{
  "num_hidden_layers": 12,
  "d_shared_expert": 0,
  "hidden_act": "xielu",
  "init_std_router": 0.0105,
  "norm_eps": 1e-06,
  "batch_tokens": [16384, 32768],
  "max_seq_len": 512
}
Below are experts of layer 5 (counted from 0) of a mixture-of-experts language model. Rows are named router (the router's row for the expert), down (a neuron's output weights, with its number) and show model dimensions 64-127. Each number is 500 + 25 x the weight over its row's rms, rounded and kept within 0 to 999. Numbers have three digits each.
After each expert's rows: a language model's description of what the expert responds to. This comes from a sample of Wikipedia text that the model never trained on.

# expert 23
router:482503477519523517497479481536482525506504497498494498477477462473490506498523505507517538488519481524507487511524447518480509474509496560500500464490534494468450520551516466518454537526488516
down0:476505520479491517519488515476494481514530505465514475530521566511513512495520498505531529580499522500461516486489493473464479533479492472518501474501484462495475516520494495509467499544488467
down1:491496458491555481499482474486507524466507503484457546516472504510467528509482523463497512464515539495489508479511498535474524515518501499510475515546497521470475492473492522538551487523490491
down2:504513529474418475446519445491480501505525530496513499513510508495512497467510518503548513514501492502507514477480509489477464505515499479490497484485471504490486495472497510501538542516505504
down3:521519515487494517500539537506478506444460540523462481481526488494483529496512457496475534483499534474505484524537521483515479514539521539539457484510489522516516518515501513496480470533479494
down4:530526505477474511502522532475514513534482525501510529488516469508528489506478536492499489525461485451481486487514516471483510467482476484498534501474488475446492510526487524507525531502473487
down5:499501503527463514520519510511480531509479508513448481574485461539500482529507519476488508532458515503453532499525479476498482440474523518489510532501484525523480489498498509475532500554530471
down6:522484504549521470463504528499518503556458493485495510480512519514495474496474511523505458456504522499461545459530519524510512497533505511470459508539530503524499477508538500490540538516499511
down7:480531528490523516503481505496467492489485511528503479475517496499476409548547446592504481521478467465455496521499480467497538542493480482459538542476503514525499523511511511474523524504496482
down8:510536520513482479464475510482530489510460482519506472500494541483464501520472501549483481511500501554504459492512495514481476496496515525547494489529478495513506484520484568507504481486539443
down9:505495461512534523497506506490440505516514458439502486506497519475517463464504510455499527500512516486541502496441485479511513523510497568466495517528477519513485472504513495515530529538495467
down10:465468539507472509460513510517526545534521517506510486503501480466524504526515511535458551512527446505517513480481511490512487512458504492473496496493482477493456523499516447496520496470524514
down11:501539508496503507491502488551504468494502517492484537481470500470516501491526516485500515449496506492530472494511503484507503515530533491514526510501498512465512472516466450503514514499509512
down12:498499505528460501514470497469511481500481528501538549462489528481511480513478490487525509512503473478447528526492528502491500496473509505471488542490490477509521497484525467533521505486525467
down13:516517510481502467504425558474519485507464488476518486533520504520535485530491512504547492478494499520476525507482520505498481491499510525536504536511458495478484509497519514528569447535540497
down14:501458521473439491473498483480514489499505489551443479499519496495522490488518506497547518492511538486464547517495471498499520475494550515514484508513486457473502465520479493482527520486515498
down15:520541502507514471468487486498512518514506490483519509510499512525441503499475485502522487514502478515520533459468503488484496495521499525479464471501470493560487446464535477543455462484541513
down16:483463510497461531513482485492483516490501492490528477494558481521490478457506504482534512490504530475518518504502502496476468503552456530461538500514512473489509485502512486558507509485453512
down17:491467486531506491505518501445539490465496473521554500537507536493514476500493551544508515484462505508468509507520547524534514479532495508494480483524476484506519513450489461514515512540463481
down18:494503513446515506556482544497516478520468519497505519494497470501523493530522514530491528542461495463502468496489484491479527490518498489467511504526481491534474494489528543478512483450512525
down19:459456519533454507496475504527499534524491519477485473494563484519536537545456527465496480495512529519516526497523505478471517507497475514528442477477491528518508540480476554454503488510529491
down20:501483503548510491514470474523484536478528547502492555461532472485536477509532499535516513459551510492510512481517488493484490488542539502453496505498483478515498490480479537541528508526493485
down21:490501484455511517488503524548474544494511494513508482471529521494465484530535518506486510506481511515502506499532521478568485451496436491508441480495505482486525518500495486493480499517482537
down22:470511514506493513522503480464555517479534497516503482509509479470488501462446489499520496534531555531515501512526490498498492499530527504527479511497513489517513533525520444488504489454485469
down23:500500473531533455479489457472475511492460520500523476522518482461495488497500477517495497464459516460471513481455467497488486476531467493513538484471508493490505533465486517484487500485437477
down24:497488511479471464496518487502531501470497508534509521482533538467502466507513532493528501486494558512527521472500489475531541513502556529547533480474494505506443506503496558542506532529500493
down25:491469533544474556498459454477497474501511510508497528450513473454459493479477504507524513498508510518522538480533524445485481543499539490480508505544471523480537473494510519499489520525496499
down26:542542562452498524507496526465516504468526528497491481484529445529502525515483514511498463531484520497507533464528523463478480524503494550487429532537509512465440503492526463518517504520502499
down27:463520503470493520483483478530491457501508500517456483505499510521442486484498492500550504430539502549494553459536478504507460492504479552469503488516465512510473510516533453527484474471497488
down28:524524525565513520472534475527504514459515492498489489512499488519473512476503529487527521531501522508472486511523522528530482544495461533486496523514505525498466508466514504495526512446542525
down29:499496527471500505485525517507524478512513457503479462473488570514491507523520469464484472520505514495494533503488518442530507467473500510496459571485497520515510505439476476495485545521561494
down30:482541495465481453440506490482501467534537476506486521538495528485491499531491461519469462513467455472489517475484484453509514522474536508460538478538485499511488508484494462510483533501484505
down31:459513510480543472519472521520469498512484474479505485514480515549493561543449515482497481490509530522481506473507490533482510485486473525487476523531519504530474532494538472515532447516514521
down32:451501505497493554469511480487489500547449436497503500471489514510517466464509510518524522518514519516526526529515500517520456499490504529481523463505495512470508451499477499522527441460476506
down33:485500497509492485495500574479475502432522581492514557505508494496505493517442489505473530516509479473454519504540527522499523553470441480547459515484496519461486499479516448484477532548512510
down34:487495492506486501459476554498483486514470479475461501538517502508489510498482480506543491504511479473505497506439477544529478513510463525515537536506490509467507439489552490487537492510477496
down35:507511487490461544515565501511507496517472522472434441531468533522568495494534487480547447533549518517504556529492500516504491525514529488526525537470457484502484473502515523483494494519479468
down36:479479475487472479537532528443536473525473518507511480515572478523510496488463465554545487513489495489521509525460513480529538530498522527476489530479476508525519515503504524503495475494520561
down37:556479492496493485536529520541508480490500463490528543520497528512525482525510491526483491476488523482491523504514536496495516465502525480463518512518472481497503471507472503478506491496503544
down38:539495495535481464532524522465484473501541519566488537528488535525428515479510469525489491492512551544477520459513493506512502517503486482495511452493506490530457495508507479497531527552478453
Mid-word fragments

# expert 13
router:522513511458523486554518487496467508536520523508469532476515496543468436462486471492484486463471480541465469517508498532506493491540497457527486502461546478506511485484489482477482502473504502
down0:506572542543523518498530496481516552511485502512495519495481493468513474507513503533473528515566487470519521486487538453505550487467490503480522492500495538508506547528501444501535519484505457
down1:499498567518486504447522469520523492489526469526507489509540507475467487531475493476529514504472510469499525504474507514507494477545463533526500506475518503481502471472501479513512488518440494
down2:508516479528517529489557471474488462473480510494485539523564534512548531516504528475514527505539495521467476459525472503472536490521529508512480536491491528501473543492475481490492510562513524
down3:463509527491506496494459495448495519483533508487502483493509498478508492490531542453517522506480492483477542531521484507498524518503467501547484489493500490522505495489490460509460478544517471
down4:514559509489497473541507501527492514502505534500503504499499456473449469473488514515511502499509520501487497490489494472470500544507504523505524532469456574498544493475438517506508495488457525
down5:488507488541478521482533518519481510498512490516506476495486541516531537459524520495554509507462524489518557492489452544517499467476487479520473493479511531539530504509490498452507465547496491
down6:507497515500508493511559495466495470481503521484518476485478502552491480504450485477556466530501553517475473533466505538474507490483482523483513509499495491509500511434519443524476491503509427
down7:483461524497532492479521500506518491497492513522542504511536516536485509481480488512473474481514488455497452496535506491507519503533470463484499541469492470506523504560491515492480517516510541
down8:476548511519512516500542492497533488462523485516469436482484530491501494493507509497519510480522503534507509481496513445499461495588492504538473511509457521469490474498491512525498500499490484
down9:495471543501486520514489499467475550500486494531516471508517451513518505499518498521457510515520502493478536496540509506492489526473462459489475477523533509491464506463527485492505509475514486
down10:437469510477492519502519517548509481494478472451491513467511507503489475506466515445505507477487486523495467474485507506497512508490514503495464474489526494477475520506508463502501477506444499
down11:483503471529495493503526461511508473483516549465471503477471518502504516493505509574522487493495499515497491511509514513497463465494497500476485496525534485493508481483493528469517514503547480
down12:464484507500500492495483505513537502455496513490524502514486475529538491472505551541499526527499535538479499506538496503472495449498493540509498474532515490484506492500473493495525489461527513
down13:478501500492470526538488523519508467571561475487523475474476513487480530478520499506498517558510480513519525515480550488480525505505518524456544484470489481510519507531494507489512539482504497
down14:453564505522518532515512482476501478480508501475496530507500536487481501539522511477464490486502506505538470528501512528483494534455507487523482478522475488468535523540495484501490533509504445
down15:521471482504516472505507482490488497529473543466515494476520527510507495519511549526463500469525468506471490499481511479472533547514466485519475526472513481495521450487551527538497496498511526
down16:525499528510529518551517476487490557473545493514480502493497511478512476499476515506464521488531518500508496485512529484502499514472517498504521507465454537505512550459483493512481541475519515
down17:486462544520537526552515512450489538509479495561488479461491455484508486502476534490493550509474530515503578501536478489494532497500492492484509482483518506520532501538459498490458522521491462
down18:528495458473507502486469493505573530469496503468517486453524501533475481499507512488535513489505493493459480494541472490510496522494538504545510503506503473495499500510464488513503510499491470
down19:515524524536511475496531514489470490492523519479507536530494514513504498547505536530492502469502460474476505464462524485478512536470530515500460496470540481503520483491519475498491543480525510
down20:525453475521475496476503472509495477500492514502487462491459520472520503479487498523490473540550511558509514496471474494492484558545533467531491529498471477502493543536526481470513539483514418
down21:491497477500515531525492474509487502489515538550469482469497496506502486491492510537493434525488485506469479509496521472481516460510490517492500464498482475500549533508462500512501544478531550
down22:443532484496494488517545500466490469484489525492520502510517522500484491454493464515500525493480503497437494494460469483452492534561495490527478507433515459470526505513474564498461476492537511
down23:474515478489517488495503473490512541530538510516506500519459535506523531455502529498478499449462503520482511523498515462530484523483500511513531492532533515465490515492468501514483479506500469
down24:500481521489512503450474541492446494472485495547468456519549510482522536541549534473506535533515484471501522512491484476510491518510546503508514527481483485533495507514514525485508543507481477
down25:531495473495545519557447477505551510512471502486499539522513488500499508532496563511486472513518485499468525514481498513501509564498501520514468517503577504471519493534481503487480531500510517
down26:498484502535461508511503520496498479482507528470516509494528550478464496484506498529494528486499516489491510507512478516497482510522432523507491508476486490509509521511514564506473481525523515
down27:510525478510489498515491445523482498515492526459523502483501483502489515502524502541532438495490479461494438465473463483465462540540499497509520534460523496513540497547525486475468500530508525
down28:494524458512490536432491496479506500546499485506463487485485515500486520484494539500490492458493524512547491488529453477526504523490458535514499496502504481486487516465472520502473516555522515
down29:506503532508469517507507469454548487537533511473483510521477508512467509525482506515518488508534468538483497525499528504483520479513470525497477512524504513503468458536481480479497485509469471
down30:511524478522514517466497537496534470460509512515513510513510506460543492542520500518490519506495550494499507479532534480483466535514505471486500522453481541490543486490462486496455496550454473
down31:493505514543496529511540521521533445500477512509485494490451429493522485511540508522482533542476509481459532492481503498505514492483485506522472475453516500467455448461502539520476538491509497
down32:512490482537506516496530482464523504513511531467506502530504520534511497537480498515480478481534430558509540475484502467493499478534537480501501504502539557521512497513496467535518533494521514
down33:524472458504482526494543501495504527507546531507494503447531493519500508532503505463506462494496492460510490515516506467500534546467486473505459463512489489464530482458482512487498479480451511
down34:499503493487502497550529486509522504471494513476537452447475583491504505524471496523441516512480464523501491513523513498500472480485470466532458493514485486479533450527459526492525510456487494
down35:510538534520497481505488539489493514478535497518474471507475502480507462505514515475533514492513479512501524472514507467476455476483523499480481495534498492467505522438494500493542444506520528
down36:522508508509424474496504545503511519431513523479525521452522526491492471476490530495457525485475484490531497502491496474468498485514502481538515525479514513502511470506514523492490478519461485
down37:551476512524502521492522493522463501480539513477486468489508486493491490507494492501481487517497499500503484502523487506453512533528496459536539503479500490455522515512469490519510508516488512
down38:495523499505465471546496492518516499497478521479526547495528531488516507474468510486458483489491512478465521532452448525483511469534478490532494517486511484481474474502513495522482511495509491
Non-Latin bytes and table filler

# expert 48
router:472529525482486514522521523498461489486458496543497471495521464449461547494511528466521472509510480513507504520494530484530483502483529502498486502472485500471462513503492531501528472458446482
down0:510496508497522448512512510500502511506467554533485465515505472447482476468496507456458515509511528521521523476519452505521500485492505515489549468457481514507513489534483509479503475505502512
down1:517474500475530497510529533524461523493452471482505454485491509479486464552495497492447518498524526534465483503518482516482498543453434504488521505501564496470510497503484501503485516448495465
down2:548492471540512509501555539523480508482523491510541530465488543511572447502490514517429492484492507492501527515496456502534459479513515494477464468475483505491472539493493507482515509515467559
down3:467452483523504477479536507543503489495489502465496525455482452468511471486473487539461534520493547497488479492497510499480422484470481539507502505513528511511533516497458490519472496536475520
down4:506516500502442540493552499528498482491498494513522521507465501478475548515460498469448466476459522474503495528464494461432495473451506521513463508533513506490521492498504502488445504513501496
down5:523445523467470431501484498496518464499471538516515490460523503505493526525468517494492497485529508503488488487525487458511522529514463490484532501528487467486496505500446509539492453483510488
down6:501524529540520544520486493505537501471519508472477490527463503480480500510489472510525489511468481448527479467472531502480484451447465493480518494460493549494516485508488569507477515498486486
down7:526507514481543483464510446511513535498534461476500489507477484512530466507491477487524499463533503508532498487488462470497469491499537502507533517498474508479505475525489492512503525486537483
down8:526532490475544503497508482486487472552495512483517502486496496532525500478487476518526567506562485531464531517488492474507472503513504514489474519450517477489470489498489530492469505509506537
down9:525490520524496509485499500498510489524476529502479511494518478473471499494517473467503500500490500498481473499534462491484556550521452487489499511455496500499517487514468526536481510469460475
down10:530506525559524514528494528498442469500544495462512523492499464500495510525517472501479505486482478519471509474503535531538495509511508518489527546515470536495501503509502555453543522496484501
down11:484511491522496493529506551475479493495477538481506534513567531447530489490534499524491479515500460492467512519465521485506482541467516487469525525490480525497535521483477491492511517521498493
down12:513502505505488487511475443479469515498465567536489438517483521464502497504523466546520494504478521456510508551520504477472508527492491533513472506499471485496546510487485465499504478479460522
down13:477497511502490478483498484502484488542509549490510478514509474507486475537496458478523496479585498541481474454474522477473494487509517492464525520481529500511527493511516542497516489511499524
down14:458490522520552467518513466512452531535505547459488457505557468484503527496498504503532470500489479485500464487517504479495487525490492508495516507516473497458475492489497507505517483498527494
down15:506545493498536525468513490467517471459490522492464498493502480501488479551477529456491516518486514500477487476511492487455474512498459511514468504471498512488476521469531512508507495538513511
down16:516509494516518506531528487486510484503500514488416458548487510508524481473514461491477501467473493506525525491493499518511526485492484506476560465474521449525505560524445488463496481481488495
down17:413501489500530483457504489447521488468508517479501512541522471480468476496477502480492545517485516515538464472507495476497494513467475531505515513504494496530468544525519475489485486527517497
down18:517513553462461479512501493476487489477518507470496466510458502495491514494516475477476485467482510509504515525509476556502476551516482481504502512509489482500528530528469456470450513514468482
down19:473536514502520469542491498473508531431493519481512522498501484476508514491509515479494496511479521478522532501466531506517527489501493543499463505455488490558498537522487500488446486500470495
down20:525537509491479495497511456503484487490508495495459483465481478525474485437494490506553550539527461459541521435470485527485453497504482496478448489492479504508501500515504460493496482484499497
down21:503554489484446482449496491515547500460495521520526477526474570535569487483481483526462477484480493481480492493468481482485511490480527510482487510513521481555472484526513481486474490517537516
down22:511519485518553490521492479475495506487494480462500484489498464474507520432482483511478546525513499515487479491464442522526537477487461498499557470480476524521482495456507501476464485509506513
down23:534500505522448508524532529534486512506535497450508487492434511523502499513515491527470481464498510497514483477477517482557530526489474555493529527521483451487495515535459497533466521516495503
down24:497502510502497496469556481516479492503486525532508482448482492484543493497486466517505540482501532488479524503483445520480512498505476462519514488489453524486541530515468491556445506460505533
down25:517510538515528517494507490508500500486517483522502477504451461496493518509466481511534437483479513502494485521530522515498499568525449424500503537514526475489497484492504528531458546510513472
down26:484517472473556465467511549510511515437514490521523489503553461468521480491471481479490514508520491513526469439506506490513487464444476548492524470514541564496516483524532507495443448516500541
down27:495531469471498496494493521536496476489513568480486464504496472503476480462539552527480551480484464494507517494559516497508509529521483523484478521535464469499529479517484441505479523490531519
down28:513467477497489481508523486503498483490533494502465502524512501538517495480488451514514557558538476469486459483472488505492477453527524477493466515514527505559558486487526499480505545500521539
down29:504464498482516459487478524447529487510498507480511505506518468531484472536499500499525535524518452495483509470536505538528495470458520540500528528497505566520506506516480454485466457477503524
down30:529545471494518485501489476531493535496524494458526536493480491520473532478498498563472538494456517507472511529501500511479487486450510507500476531506494487493505483459495487514485521500528478
down31:551478499530482477495529495515493538509521523487461495526513512518447520517480491483468526495495539475479499461501534477452484493483466541503495485498501495498536461502497495492530517556497482
down32:490524496500509497471502434474546457440499497492543455485458505504544530511474492496546481494504490529453475508521511437499498518498563497533493514518522502450494501493471525496543518533528523
down33:496523485548512499458531546489512437538507499528499494495498485465495490531495507491469470529488450466479501531462498520498531513473485506540477505490550524450531539476519512490509502502483517
down34:471474488494510523468512521533501513492501505480491506498537491496491518503522495532479508564511502487494492507472499535498499494513479505516517454470508496524474499444521472470507474498508485
down35:496513473472522456508520473511492522518470542478532538460516506487472549508489520533523503516514489502504480504503535474528532515487506501523508499507531519497530474534520484544504506481512494
down36:488529457486514467504464503527448520516475508516479473500484486504487502488548474483469510521532450522520498536477478524521533468532475522477494480549511558462493481516491514516497486536479488
down37:495525530482494473455513491468480501511505505492530435528464499489550483508480488476500481497532454506528496485535499472521462499500502560487476511489545507506519472559462485478539530518477497
down38:528527496508484481456494483512511478489512530497458463511526547496522432492499504503512501530478476534529462471504485486548461506463487511506494513469532510540497522519548470513513487509498508
Years and dates

# expert 33
router:482520540476514497505539535565512497558505514517493494500504503500513526520521496474474460485497527467527519503527446502499501474479484525457481463483458474493505511471530484483507507503495517
down0:485516518552446484504499507523529531557561495509509555501495463504496485510478490547467496479502489499470504523515444491485495549504482495483546466470512485518490480491497511512527432487501515
down1:537519511523507485482456490524482469507484494475504490504454476469460518511479483513540529495468480527543506485519480497476521475500520488477493477465525478517478475475508531479543526548529518
down2:533470551538495526505438529479489461460486495520487542499478524531509507476477427501478531529501473497511507515503558463495507504494538503529441509500507508534493480524492512488523508484498485
down3:518542491490505509491495507463502481517539470490488498540490504473531532501491447494455536512505507503452485488504498496484520519538441494492540459473481490521504520520487519502531489506536554
down4:517497458481486518467532501511501490537535487469510516542508471522515516544533502515493505495513491496467485496526488510515484533459545543515549545487498519476508510544493493466485488488487512
down5:489533499474478488497468499500519552501465474456539493541494469474529516501508512517508529446471471475511508496493436470553458477494456461497465534528492484527483466495489511510452513495481514
down6:500483500526521525498500541474544521498512522508510508468501476451517474486511500479524495543514445521525502527507471521505498495487483516537511497482521495471507483516521523474476511475467493
down7:460500505552450495484503496491495483492493473522490497484533507515527462493489526526473503470480501487499474520513489487509501521492466525480501492498474485489493511525511494502510428474493522
down8:512459504503529498478466481452471481518484523510530529496505505475474477508511500453549441499482496509499539489496496521495458504506527482490490525486526511475514508501524504528528494525478441
down9:516476493516505496505484504505531488461472518461505504450562520510525542508503479471450500523522494497516470556483507512540500458555503527536498460482536507498529516485509493510522482512480520
down10:479511458538471512490499516558518514447569517523570495517483551474530531537506535502558523508492497477478492475475475519476463506500486469516510485503467501482528507473530497497495530473503456
down11:545506520497531461486512502471541460481516511489515476497506499528502463522473480465504514479494494492518483481468484523493510462518486432459516475488512502510462520494466491488531481507483505
down12:498517468527467536499446468441500533503542513528479506483515509472484502454477528501511453511497535508496453516527493466491488524533462516518462492504513504503501522546463506472516453541526522
down13:501448473496435521488495474457536543478549485507464554492488472487476457491499487535469477530513493563514511513494451504501512491524503512453469498525515535553522526472516514489486436531538526
down14:512513460543475450558504519497490520487538516525480517477531468498484505524464462511538526496495471521487506511529504492467467544456536533475487483507518522498493468535517472456525503473500515
down15:494506472495520483504483492528517521516522500507529500516539485479489462551526478521528516496514479484489448464519520533492519513451447570510483496482503482470533505494532495500487524493511510
down16:514479481502519436513515494516477501475487539497451520508472536475510476503510467503467510522547529481502538484553496501493521466510515510467523506481493537512468516489510456474507486516522503
down17:508528461468496504502490490529471530505442503471551464443517511466527532518488503468525509507507480533503444507488494487500499494518518477509523512506546548453501505495505527468470487532496459
down18:471503512510471503503507527513497518492512472444469516510487534500551500481527468519508495532552496457513491496478445511516494517540511505556556512465510441532499497515460510552455505493505522
down19:530464487564463484498485501519487527476493502486526509467475551490506514523504509484521546513488474491477505482491510501507503491553468479507482512450524491511508494489534493520489482490504526
down20:491521507519504469511549526498530564475500491480501538507488492502494540518524512503492502502499462536509554489533485511514488463489493450503524481510486487489445567566540509501530541501499503
down21:445474471500462525464497529481511516547495484518509512478458522542525494503545522526515499526526489490524554485465510479508427473519461516506487514502485500517494485534530523492470492486518495
down22:502496496538501450487489474488506528532530512470544510508512512510504505519489501463480557482478490477473506425474444498531470463512417506456522512491527525466514472463496527511481492467481475
down23:460467495522518582454492477491506500518470511499525450480471506509555510450493511530514469464521495494480515478493475484497492466526500493515502532505495488480452490489539539514540504532517508
down24:547455482490516491432506490486530496445496528524522489540510536509509472491520497563478503470511523526472508515500521521489492532553471515512478485494519511529501458484456504484542467492477540
down25:521511478526540523476461470475535502481507486492501526567496491513479495516477523484541502502494482526498541474484518513471534533538552551504541501521512493511500538535476521493495503542508493
down26:521490575514524483495453463547499500458492486533495495471478534514493558525473505518519490505501550508518529492550500501492488524489491470485489511502497500534508506476493557522516471503482507
down27:513491539497520459518529527495518470504512502477473509560494489501503527503529487503519556482478503518467502512481545507499518526525461469480460487482490477488491478456520510484527501507515537
down28:532505458509511498502524474553523514507538509452487527488515486507450478468463504523480496462542521541517487548481490521497523471495473513457529508453516483523514505495499481480462484490477474
down29:524468525511495509537516544475502524480516463463516460547457504511538508536509511477514513494515484475469505457518502528481475525505501507488526485523451518511500485522495484490503500500532514
down30:502522488513502500531481487511457507474499495504485495519532514463506529486503474469528503508512475520502505496483505496534487538473466460469473508489476525522494497458494533515518501508514478
down31:442515492508501494493517490516514485494527503485487469496478534522529524557500512487451525500532502526556481479503492497481506476529524481503509478475514476522486512504474487516500503528461520
down32:548504488509472482518498485527506483468544519521496453462461472496457511520494534467497505489488537491490536511470544499479515534513522502528478529509531492522538476549498527523520421529475476
down33:416536504521482519526550493488492516496518477534520507475532480532516490489468508473470488507512551540538486517468501522493507498514491543498511505486476524506493504502488494507486454462502522
down34:515507491493488548526505540502490518481511489519529491541494584511481525493530480461512509460513539488531494487510478530518568509488520491487487478518514488463461540485521488474498512492511507
down35:469562511484442489497497515523502504465480457466518494528497501486563474531470476549532494513532495514442505525472458468490495530488496521489527468478479485525534481442499473493461510501509512
down36:531526518509530528473553454532526521475512521495576532443525495508490459498494483508522459503530497528481509502467514484502479446491468517507533526518493456495548520472489460465489514530471483
down37:507485467526471519501522525469518503474474512529449469505472493506507485479517472505520510502506484498484467510481545480504487519467490522531523540521505523527494459505458468498519500480462473
down38:511504506523480499516511513481511523492549482514502474519530526490504546537486516491498491493458515454525475469521479503520517531493557487515454528507484503504468521500482507483498495498509530
Latin taxonomic endings

# expert 18
router:515497540487531460518511490487500498473522446539519490485540509512523501493509541474453503540481481449468520515497477556488532494454504540500457524478530481498469466479486499510500478539479520
down0:496458522525482515510493496502494462520545506537467521511494500482529518522463485488525520524543538515518502489475470511532499514513488488543471562518483469530488520506574485500493526536491535
down1:504482498459457516525460473460492458554459530522518499489495475488499542471503483499487491468484527530477467517501509473465488465514508464504486500515490525476499433501495516509515532459522491
down2:498506530507480451476471519475457491432479527520515487528514535513510510524476529461508493507529489474479514499553532484529522497514554554510543535494533516454510479529500501511486536522485488
down3:494488476512519507461492500478475542536511502472450461459548539490492510453524490460485491455555552522506469500500505481478488472511510495488497474540502498450470506507551544475533521503526514
down4:535509479502541487527474545484526491503506460523500515502476499507521532478543497498488515517489501501526534478505503500532493472488532469491552455494503506506494501505553523490513524496520505
down5:452505491462474520443422483488521491463497474518528474521479471517496537508518510462540490514519507521499506500501535476509490479504524478510487532485470448551516498543515451524515497505499534
down6:474501511493502459457428525494494473500426506437517497553509529460473494482506501454487503484510494548528515486501494495506474500541504513543533528510530483491563529427526546473462501506491478
down7:471467545507480521500482486455516516539479530505534528529505504481533487511488516436546476445490504514533495483515487510484514523533506525493483531486500496504502541532519493508489523464479507
down8:513499513527493500505527534471507551469498517517472503493489500489511511471479514489503530522519535517474524529504544499454498509493534459531495490477501514513463483483520508475511461548558535
down9:517490538519521479440461503478523508515492546504468551495509519473511520512505534481511450476470466561491537522528492457536505503489505511501489528504497480442503470533474512485477538459485524
down10:503482447512440529484494519557505488542515490511487484466507479501500495534493511514508482532521496512529507483456496461499464481526529480514525523507523502538515491528528493534484514500484545
down11:492527525529503489502532484469500479482479487542499488495471468464501525495504476496511514502497522483519503463562510489480447495489491504495505487470573525565523513504474526483539494531490500
down12:481495499474495488492489463470488478519460494506504472487512477477485494532479501479471496506478511509459500506519474499483483491513453506539511495537513501424531471510458491545532535497494465
down13:464477532510513511508486507506520497442461572487510511498496455464525517525526470480495510505501466449475501500487524499470472502484483481534470521511498537467520457482515520517546549496515491
down14:481521511502459472535447487472483511489527543504470506517479514505550503492514533522452472509555509532493493475452472446478463425529502481467536517493493484532488527482532496495501478503559484
down15:495491438521504516486522495474509518452464503476472555507523506487527508482498476515473531509520525513504481475543529479476514486522488505489498520488496534508489504515528491487535515465513535
down16:451504454503457462525494480506511495475488469469536515468536506512509507502506486494496526491520466510470537477490513446476483459527526465455496549527514508462470484538498488504500492497519509
down17:536509435491486480531483511504475527486522467518520477498494479534488487503518544525513521491505479490521469493496491510520509538518476468547519518513529506489474509546455511510462514498496513
down18:528498530502559512508473483492459498488483484531479535519461484495474494484511485496469500487489513501502474495526509558536480531452457545461512539509484519508476484495534485499525503499493500
down19:474577531516505500525504499470480450480497480510505528503466477480456497503505483495496553454500495508528494529513515498488442490501483511483488484493539499479494462464418526471570485500512526
down20:530517522539517537540482506514493480508540509515472509469510494468528479533470462490456524499513481475525489472545507462471494507498515469499503525507488503494526516487493487502528510481515497
down21:493528477537542526496511538496463492496498493496496537431537496504510433507508506525472469518469540514515493469504464485569502474457520497484490490459467501492469462515462495505494495521499472
down22:466526486462511455503489459471518523468459511489488516512526506493492498560562498465505547516508515498483532487495455535481495499547519487518474527499546462519494517499502508535480537486499504
down23:519494493475527500520482461547488524489480511522507489506524534471544500485513446478472506471514517520514491511481579518469463469529482525447521505510489489497506502502511530521502561500498486
down24:544530494518510506473503534469486508495488510523484509505530475533472461502492486420495450489499511445494501470564510518506483499493580480484556536485526512491506537517520507499529528518460453
down25:516497504483489485438501506514453508505486461481473506473500541486518518472498470484514520503450505505456509478479482505534501471525481507480447489509449533475525518492478503555472523554487490
down26:527512480545497494444486484467495493479507534510475497513556506489538535460498517503520520522471510503514479503479526471488531498488539445488539506490525548552495531533524514503524527524519520
down27:483455449456501503489481513479476482518520507485501475503465492534528494502467528446475488549542475512482515491551515507527467517463497471486509507531501513482500474522517527512532511453466495
down28:475471573501468508539504508471509511510488478524520530506504491501470444480479483484516508484511464499511497478481492521489493468482479500476443488492509536481507532535488481534536518527535501
down29:493472510483525508470446507481523464529473466485490502504513493479511522477500464462493554471478506516475465507545492477475484496488498506528500529496533461508519525473481491495474484486556500
down30:490583509515473507489523523520490470505494505477541536514542438526562483486536501538532534495544480520525465519513476505458489514525505490482530514515487487480535531479522470487485493497528517
down31:493518504513533485513419515477492490501514496541513532493470472486501552501487523457470496464495455533496492514479506509491519526468472524491519554498474504491461514472504488444517492537543441
down32:484496523455490491530516457539510486518478519481540491507490514501497471450532485495512528458528485504503533489511526484510541476509491419489429523480447506473535505508508523514500529438515475
down33:542509569481480519482490500499493514517429504506475484568487499483439529500496490486494527477506491477523487448517494510496505531463536506484475549514509517473431515491471472553513499532501473
down34:464496501518511506494490528490510502480443570469512511470512509452483542506483488470472517438486553541524504497475510536486477522488479530478490520499525512446491476491494493449494517491497495
down35:505521528527478486529474477486497458446481517495524532495520557486503504493505515462484496506545499463511499497467471475523476501500490509536486507444475464474438517500509516491503494545539515
down36:448538506473498520502508477559522462509524471528507485515505506526491502508523481481465500501501504456459524488493503481470462468495508461495485516518510494467499508458515520491493509474504492
down37:518516537553507471510444473501498490454458526504498507515505496470561507511491488488478470462495484500469458464512516509493487518483486555529488491463497490489517541521448499479514526513509451
down38:485504492519467475467516475553449508474509520462494506532529549535489513571494496499541511506492502482477489515500515479525513531540478508500483482521447490490486513483496522486438501475448512
Name pieces, kin, labels